Experts of a small language model: 48 GeGLU neurons an expert, a sigmoid router.
Below are experts of layer 9 (counted from 0) of a mixture-of-experts language model. Rows are named down (a neuron's output weights, with its number) and show model dimensions 0-63. Each number is 500 + 25 x the weight over its row's rms, rounded and kept within 0 to 999. Numbers have three digits each.
Before each expert's rows: a language model's description of what the expert responds to. This comes from a sample of Wikipedia text that the model never trained on.

# expert 12
What it handles: Suffix pieces ending common words, such as ation, ical, ible, ister, and infobox field words such as Synonyms, Labels, model.
down0:491475490490504493490452494491546472467514489493514450485504513501525510508479519444472500465504476516503491509545479510519494514500519483515479508495507531476490475483467451516511446537485513
down1:525506485489498503538469510508515489520507465489492520455532492531528496490454450523467506489457556504463508522492505451524500464487494484567494523507473520455499488462507454552508532498493477
down2:564475497513521543498523459511500478518496511484457501504485512483457526464505552495532485443492488549460478502499485491478508515525493503514500473484475485503481489440474516495486498509489510
down3:507518521554510444522447462499528482518535516518476502503496525505491463539494483523480524473527507517489492490505505450473516515512458485506505501476517530530533478519525503497563497530517509
down4:499507531488485449476534531491515513552504509466563507481519532463536545492483515518469516495497555452490495469512508527488438458497500535508528507476545512517508503489493523484506516494481514
down5:482469499512538487509505511533469519456557551489455484510551505539465461507484502493487506462465518497537496461502499505514516524505503489485511511474524546506507488496472507519499487506501478
down6:481503525487484494496486514483484498504450489498469482497479465535482486483467494481536507474499510510482534463523479502504497466508472475434472478509487463519504492470475522471519530513549536
down7:539564514554520492487473507482483538527508503506512522545495502517498522519522507543533485504497484467524467522494550501484504504526476480507503526463501434503505445509492480485527531467470458
down8:493534500542429532523528478484508553471497498500511524491510512463509501532497484475490494468518492502472514536486501543496471467484464482471492502506530529500484533517496504490509489485530512
down9:504488475497523509500491521512494502538539507507495496481488509509444484483524516478489518499504508522494549499465517473545510448532518434496470472540501547516481490523479557489510522546491521
down10:500521498566479535518493547500514506501525469490513475469457470504537492503471482500534495555485510542507464516490452521553540565505489524502519512541504533542493508508482500530480434479511477
down11:488532505493536526495507510507484527506457514552480505471478467500493509494502519482476503495528491526512551509507467458507500497475540471511520493532477499523472494504479522503515513486530509
down12:521520455535544467550515487502464528552483456502523484537486506501484494542512506474471493482507487536507470505540522502496524516550488528506480482486529482505500483531463501514499523512451486
down13:499500521490491460510508531513504493489502504498483485494469490496492495507472500538504497518558527481524572547507494496522471461511538535487494546501504540482479506527484562437495488544453521
down14:513514526508557478509500498480509525451526518488497468533495498532536475503470503522501422461450515467444496486564495527542500483530501474515489508503472513512530512497451486528489482481484511
down15:523493511508444446477494465515493492482467485536494501487489511517519495547530520497541487448541488451461503446537513476508465490500508486487471500482486543499505515505484527531526527506480520
down16:496487527484454535467459479514460474521505524473503508454481465504510515531519478493518448511478528522525511491479512497526479523525485462529484466509484490483520469527530508549578486498506484
down17:547490472536491485486490497484511508469482533488446526469472473489510493524494516525489520484494484507482516459528501475502503500478503526487548515453475483541485516470521502506483447517523451
down18:476523526495521486566531460515481487554510484489544501470503471483497471540527484505509492550481481550482501490474529490514529482470458504489466501499465474495496489522514531521508551505490483
down19:538505502524490504523523525480535504520513499513485486505471511522508503476517550479516493526531504439454493519469479510551485518474498488479490467500518524548449449509502530494486546494458490
down20:503493483512530524478499503498510474515479523494495495503481502513491506515450491544488479505498527502536447528463506510490554547450492496508481491466470513524534503468491479528478511524488514
down21:515531463499498495468526533507461493506516529493515508511457511484508494523518468490488519483532475515571503510508496516476500512470559518506501485478565528518492494513501461490499543499503484
down22:499522504516497465450515528557510525503538509494515498498465503512480491548515475500516491502457496494527470521516527518508478485489501535520465488535507533530511492485512478497517437477531514
down23:516476473472518552529484512507487517511529573504485498506512497547524501525471466534503499521474518515504498497484493526513499493497507510478484474528525486503485491462513517477501423497510524
down24:476494515503515497507442488505505471533462514531518507479510547536514527546465513530555511478519474463471432479525496525478549492528510496487489507485518481503480534525496495490506487510506499
down25:534497503492453520524454512500503472453486519495516476491507499535485477488478504473492453513474435504488538540529518512534510509506491483562503543477458496470554500474470493496510508488486484
down26:507554507489524538445504537580510468490511497522512530485503506509470542487485502461527508515487481506471496531448532510476572533502539508484519489537512519464521468479492515490493479518474493
down27:426473535506484469518538481510505494453478514464526525512458463521486503501523484496474462484516521527532482538508500477485527493476472491464489445496488488496536522489513503481492483518455523
down28:493466516505555489520504524459472529514505506447490503487510516501500477480507510516517497516560506515488508471489513486501541494492544492490497447467560514488544508497516517526497535512485473
down29:530445506501491459482496530495476486495534514481529497505488542521476491479489506447509492531501519489516511565497518541513471502545555512519519479513531505517481474530511465486513438519500523
down30:502470497469472460492512492484494486510501490524560490488463560555519477477508475497459484481484479490498530460489500492517502499546446474540500488508530528477505569520496467513461561480502520
down31:491525515498473531493492449484508501518554513469511487485499507530490487531512554522473492510518485510513464477465484460492540498460515486496507521470543532508484519481487516513482448511530534
down32:498504501464517469475486516471501494477475483524487477514478540469472496454511515465533528472504494470540501479538493501539464461510479478523493444509517473487521512458514455523505503496489530
down33:478513518515541490471535487485463522514482520480504476499501519453478451514544487494518527527460521511522509502507520484461424461497514512477531489510464525485464465449464503494534472470477462
down34:539541525499536505489535495548477477468529519474484546503526491497541479483519521498504513508471512508502503518466540541490482514504485552521463473491472497495490507515479523529548500496453522
down35:476501468505554509506525513488507508487544468507514524518502487464491530488491515474475544502493496460480540507453508521472524520516514510504522487465512453518511516474511510487529498527472478
down36:479515490526495487526526524511534482494491487505508531472550508513496489522491507527477501491479466515520481464435503447490501495477450481544475551499510475475468510530510498536504523480465528
down37:542523491522521520495514431522520544530486504465501504543493497494499495518474510474497502510504497515484444510505490497511504480538535505491507467525472501523517484478478507499475429542499468
down38:530510497471490477502520475483511467534506469518521519534504504488441507494493556514534509488484463531500470497483477527550490522490458513517540527505501524531488512511520485486506440548501487
down39:519538454482506524504502545507448504529541483591505511526485488508490504525510567492504520476491523501505532479508555493492535502493491476503490529526477455548525482502521509505535563524520497
down40:512487500494580492497478519483474477516483459522487476508521495545505502500469505503500453470472475472517499512500511478481528520507530489473509518537453520515471476460488497546518500511517484
down41:469453491563544514498541494514486485467518535477526537525494536522532506503528517494470512481536536505526485491536476497487495502486529504487513521468491441505491483514548496548487476533497519
down42:491546518486510514514501499536505523535496469457512492506503514516492485483470531475512529459478534539497493462546533471550473529541506484446493507497521511509418474475496485516516414498488497
down43:468500475483521532482519523520491461487528548573500499501496526527480502542532450506503497473522511535472455448523465503477472520491532490534488496506491499517483514518512477508499452478487504
down44:519488480522478495530529534529503532495514569470496486477483523474504528500502540520529508499498545544558545514498471530477499471490462518488535465475529488451509497493488484535472463489502505
down45:502489503510537519498534499500511536524499480475535484488530472479500509514478514510491481469544511455534497514493493510477572527499516512502498508496569515500497508439465479479478460489490518
down46:521433479547455493517536493444497490480504502524475529489558520537493490516488527486507524494482563478500461483548532504496446490480472507502487495492480510523481497473477498515503398528486545
down47:503463519483503471532482498538498503517483497502472470531505485538527519471462494538534522486508522526457479490469529512462557501534484512539520514497504463535494467485485451475464552518538464

# expert 9
What it handles: Inner stem pieces of longer words before endings like -ing or -ed, such as lieutenant, etiquette, absorbing, Personnel, com-e.
down0:497510501498456513493482515546517485536531449519509502493510505543514490500505457512527514535510525485516492506532506513460495506498465501493501528470514518533472503537524535463477492586470585
down1:495507516532544502496504499528476499519465526506495499505511488473480497509520482484492494513575480530479479525529483489480486468411470486495504530506494471437523517516507516499500563496479489
down2:480507517468504505495520458487542557524521491469507507540475503562488513537471526494508497516543472483479455492469498475515534479509539487491461504467500501506526547479506532495515495485489504
down3:480515472538521495510455513533515466531496481516549517492517514471454475490514533500480510476521519444494523471506480503483535491477480472500461494506478509480502457482471522452503420510463511
down4:499533507491508482515496471530525458521470534537476504537516524502479531487507486510497517468468503518560511508535490457518499504507459518478443479447526509509495499569465526476476500497477499
down5:476497500509512516438516511489501531479457531478539487491495480484460519502518520518493504461505465518518512498479478477476518518536493505489538545494482513500504456473475571494486484514514533
down6:503476545509488476515498492512508527496553472470500479544479497527520526518464498501489503493481487534502556480480523517536552540458493542481490505508509516502485517510535522481469489481495515
down7:459525541498514518505495497471475453511489489478480490496543476485453500465530519474462509504497498500527459437509515485469547522488485417513503509484498491502521485484498464469479464512534495
down8:490545527482536479517466495559525468441513522473500507514514508521503478485482506481525520465489510544518471454495519511527506492490520506544533446512500466516427471543503476507512450485542486
down9:508503485497512472504490483484494509512507502450490486539474552483507497455528533496498521482491457550460463495512431499500500494497472454540554497483520517542530491509507480510463560523530512
down10:490521513516496517504489477494488520562483473510495529499510498520489492514494488538517465517460492537498495457523495503482453513510468544503485500506484470482514525541527475477532508488483507
down11:483467502476505535480456503521519466467497460509535493519496512518483456498520525520526498525476535509472496520506506484477497476568521484491462459485481486550459502524528471494547474497523523
down12:475507494533504503487507504503491517492536491495490498518481495492510509549510503516509515471474493490516485529510558502525497507519493497539494508471495484554514490508512462516481475549489506
down13:478481486536488496485482491492504480477498504459520521508514515482531505499510497512537503466469490494466443506509453506482506494505523481458488485493515503552496526498507487513471473495525464
down14:467497514462503514514492473514486500489497498471533510500513540455464507567500520490501514510506535463495514519485535478483487444547467490471478497565500496536532487478514495496498497544542510
down15:530541475523509515525485484464468551525492485522499485556487479543524474489545458501505497477510483493484477542442539506499487542495513521508474497532497492495477452504526522470496544465487508
down16:524505506512482497478491475520506475504520489514453544536476508531460500463495478491488485462524510481491509500485430478503517506477531524489490500497529517539490519508531509485502526530518531
down17:496492501556489426479494490476500471477530503489475500491503473523525482528523514539535511509456494490510508525476507458482482494494511510533531528501492446505507521528495493448503469522510515
down18:497543532523519480499503478497540517504468520532503452487484544497500506509477541453485490516498506512498499536498508491490528491487482522477524484513518497491485513507508469503528570502462544
down19:500503530453517523472481515480499485499504523434516508449475496481526525496476487520521471490497512506477537486539479506499464479469466506565510514510475507491479474496526479488498542505484499
down20:506552527484550517490487526496506503458512520489516518457471493535472490504504475490480519526498485530481545529530491522473467430547479547520487447532451544479506485502493483529470542480455535
down21:506475475508457494505527562516495566484491458520471471482508487521510498505515455463474543508488461518512505537511516477551508525503489494549516499484465511512487512552516518517490456510510490
down22:504465519540510468513477476530522482515527463523518475514506477496519523473501495473532490477546489514468507450473498447502534487471476468489494497524523511472469497534476462483483449535517519
down23:500478534496515536484495504486496486495485505496541516478482494502513458515472500558501509522483502525453519481514497497497475538503487490447508522465489484443480485498523526501468439518552488
down24:516513474504479543513527459510506464465500477538493437504521575485497463508550462541470552497483534525532500471453527515507521524540497522516467486493473465505509507487533479522524507475512465
down25:516487533500528497478497533475481508469531525529497486557492497511485507471479547517481510506476504494509502496496496483467518518502502431488513513519489458502509495476480513507462548485504498
down26:497466483487584479524533500493488496521476495519515522495501524502482536477504473541511488506491506505510484507524520502468486461477507497523468493530485491515519531522497485470556429504493479
down27:508513494540470536532512515510443479482521515471458501511491517511486504507458466501522542512498496505494509477529525509481485463520529515484499460485535499477531486532491515487482455494545534
down28:507526491474504506498501492491473508466488533523473494467521482493493541529497510494498510515493503512543529479477499492502504536524459503488481530487445459524503500523522490533524539504497504
down29:505462535505511448528502552451529508487491503513477506472503490485463475499501488544489498507519482516532470481514506496488497500497519491455440483506494492499474475475514469509472528495485450
down30:504507529481506539462506452494494493518535498487494491525447537464505531499475504452486442500518499502501455524511517508484538503481500531463487461504500497480509475445511451523470406485497500
down31:517518438452492527459514505519487484469457539556469509494504483517511497518487475514496472525488518481497503511503519533476481484500473505504493476493475490502524553521471453513519522488487475
down32:489490523482525512493512503524486494509499464512490522453491549499527515500477490494504490505486503494487488497489508463471524522448514455482495456443478479486478485486488516472524515507457522
down33:525510480537501510507471503492484471563434466504535514441531487461502493521489552499486490488456520503467489494487520490481503486505494484527499470518458528509478459486503518463508498467486503
down34:452504500434504506488504439482521512516496533520518471503465490529526495514469509505500514497461517480519548489519494437539500503548486496458475495465522547478519506451503484526545459468481526
down35:486506503501444457489535484532467536478476500559502528485486485521483535495512503493496477487467514490465473498496455503522527519478462495539480472487496493499512510514491473522447464524518515
down36:516479545527513523490495513494475493483490533489520505489423515495519505511499486493485479546512543504494467556499505517536498507499521493444479501469467514506451486519492510540486514465496477
down37:493502501466541491464512519471523518477510447498484483502502516508498476524520537535514487484487505488485521505472507474503502447486484474445510529574510535529519504527494511493472481436547481
down38:508499501535482540513535514531505516500491526542514515506506537506476489483474512467494480486492547511540516544487468519537505464518485471516454504489496446544519479497475463491479473498473473
down39:539481462503510512509516476480468473459513527480520510519481468467469495519513497535477481475511485489510511506507499530511506471471509499491495501506493503510526504511500491486480493469493491
down40:498478498509519511483522478506521501495496495496554502522492546483552490515536477496491506495458544490488510494452452520515492461517532493493493448481495489492531501523509488580532555526513550
down41:498499517464465503578549557507481469476507486485451506448492496475538465502491500492470493508495485512489530510444499505505480500496481507501521492514506481511515477520493470492513517529521526
down42:507531465485541480511507522489464466470499507492537486504513508503520535474514476484501540478543551544505513480520479542473477479543522508532477500520483524443517504493544489476492569519504503
down43:552497482470473478506491485501508476516455486514509501508444531490540511508451483518511494506499485496476508484520482494484498480501512499517466458575490512512502522474489508439507450498497530
down44:478480495491488534496505513478513502517522524501508508493491494544513482538481494524517496532467465517476496499471511502519561498505504490476534505484510479532545505526504489544479440509494486
down45:528492503525537515501550474497484521476517504518463526490506484497486501514548507486552518554494503467512478527502514481493482510518477495482515527470485548514486452500486499517435525460499475
down46:496545484505470500517517486529468524517506492523509500506546493531482505482483498495490489526480500473461491499507468494439469475477469467485507540497472508498501486492505482513499530502544474
down47:508517482531515498499512483539495485476537517497479517460552461525501493508508507550481521486493522482500492477543492514457452532524474521477551529513496524521485495485529516523535479538462458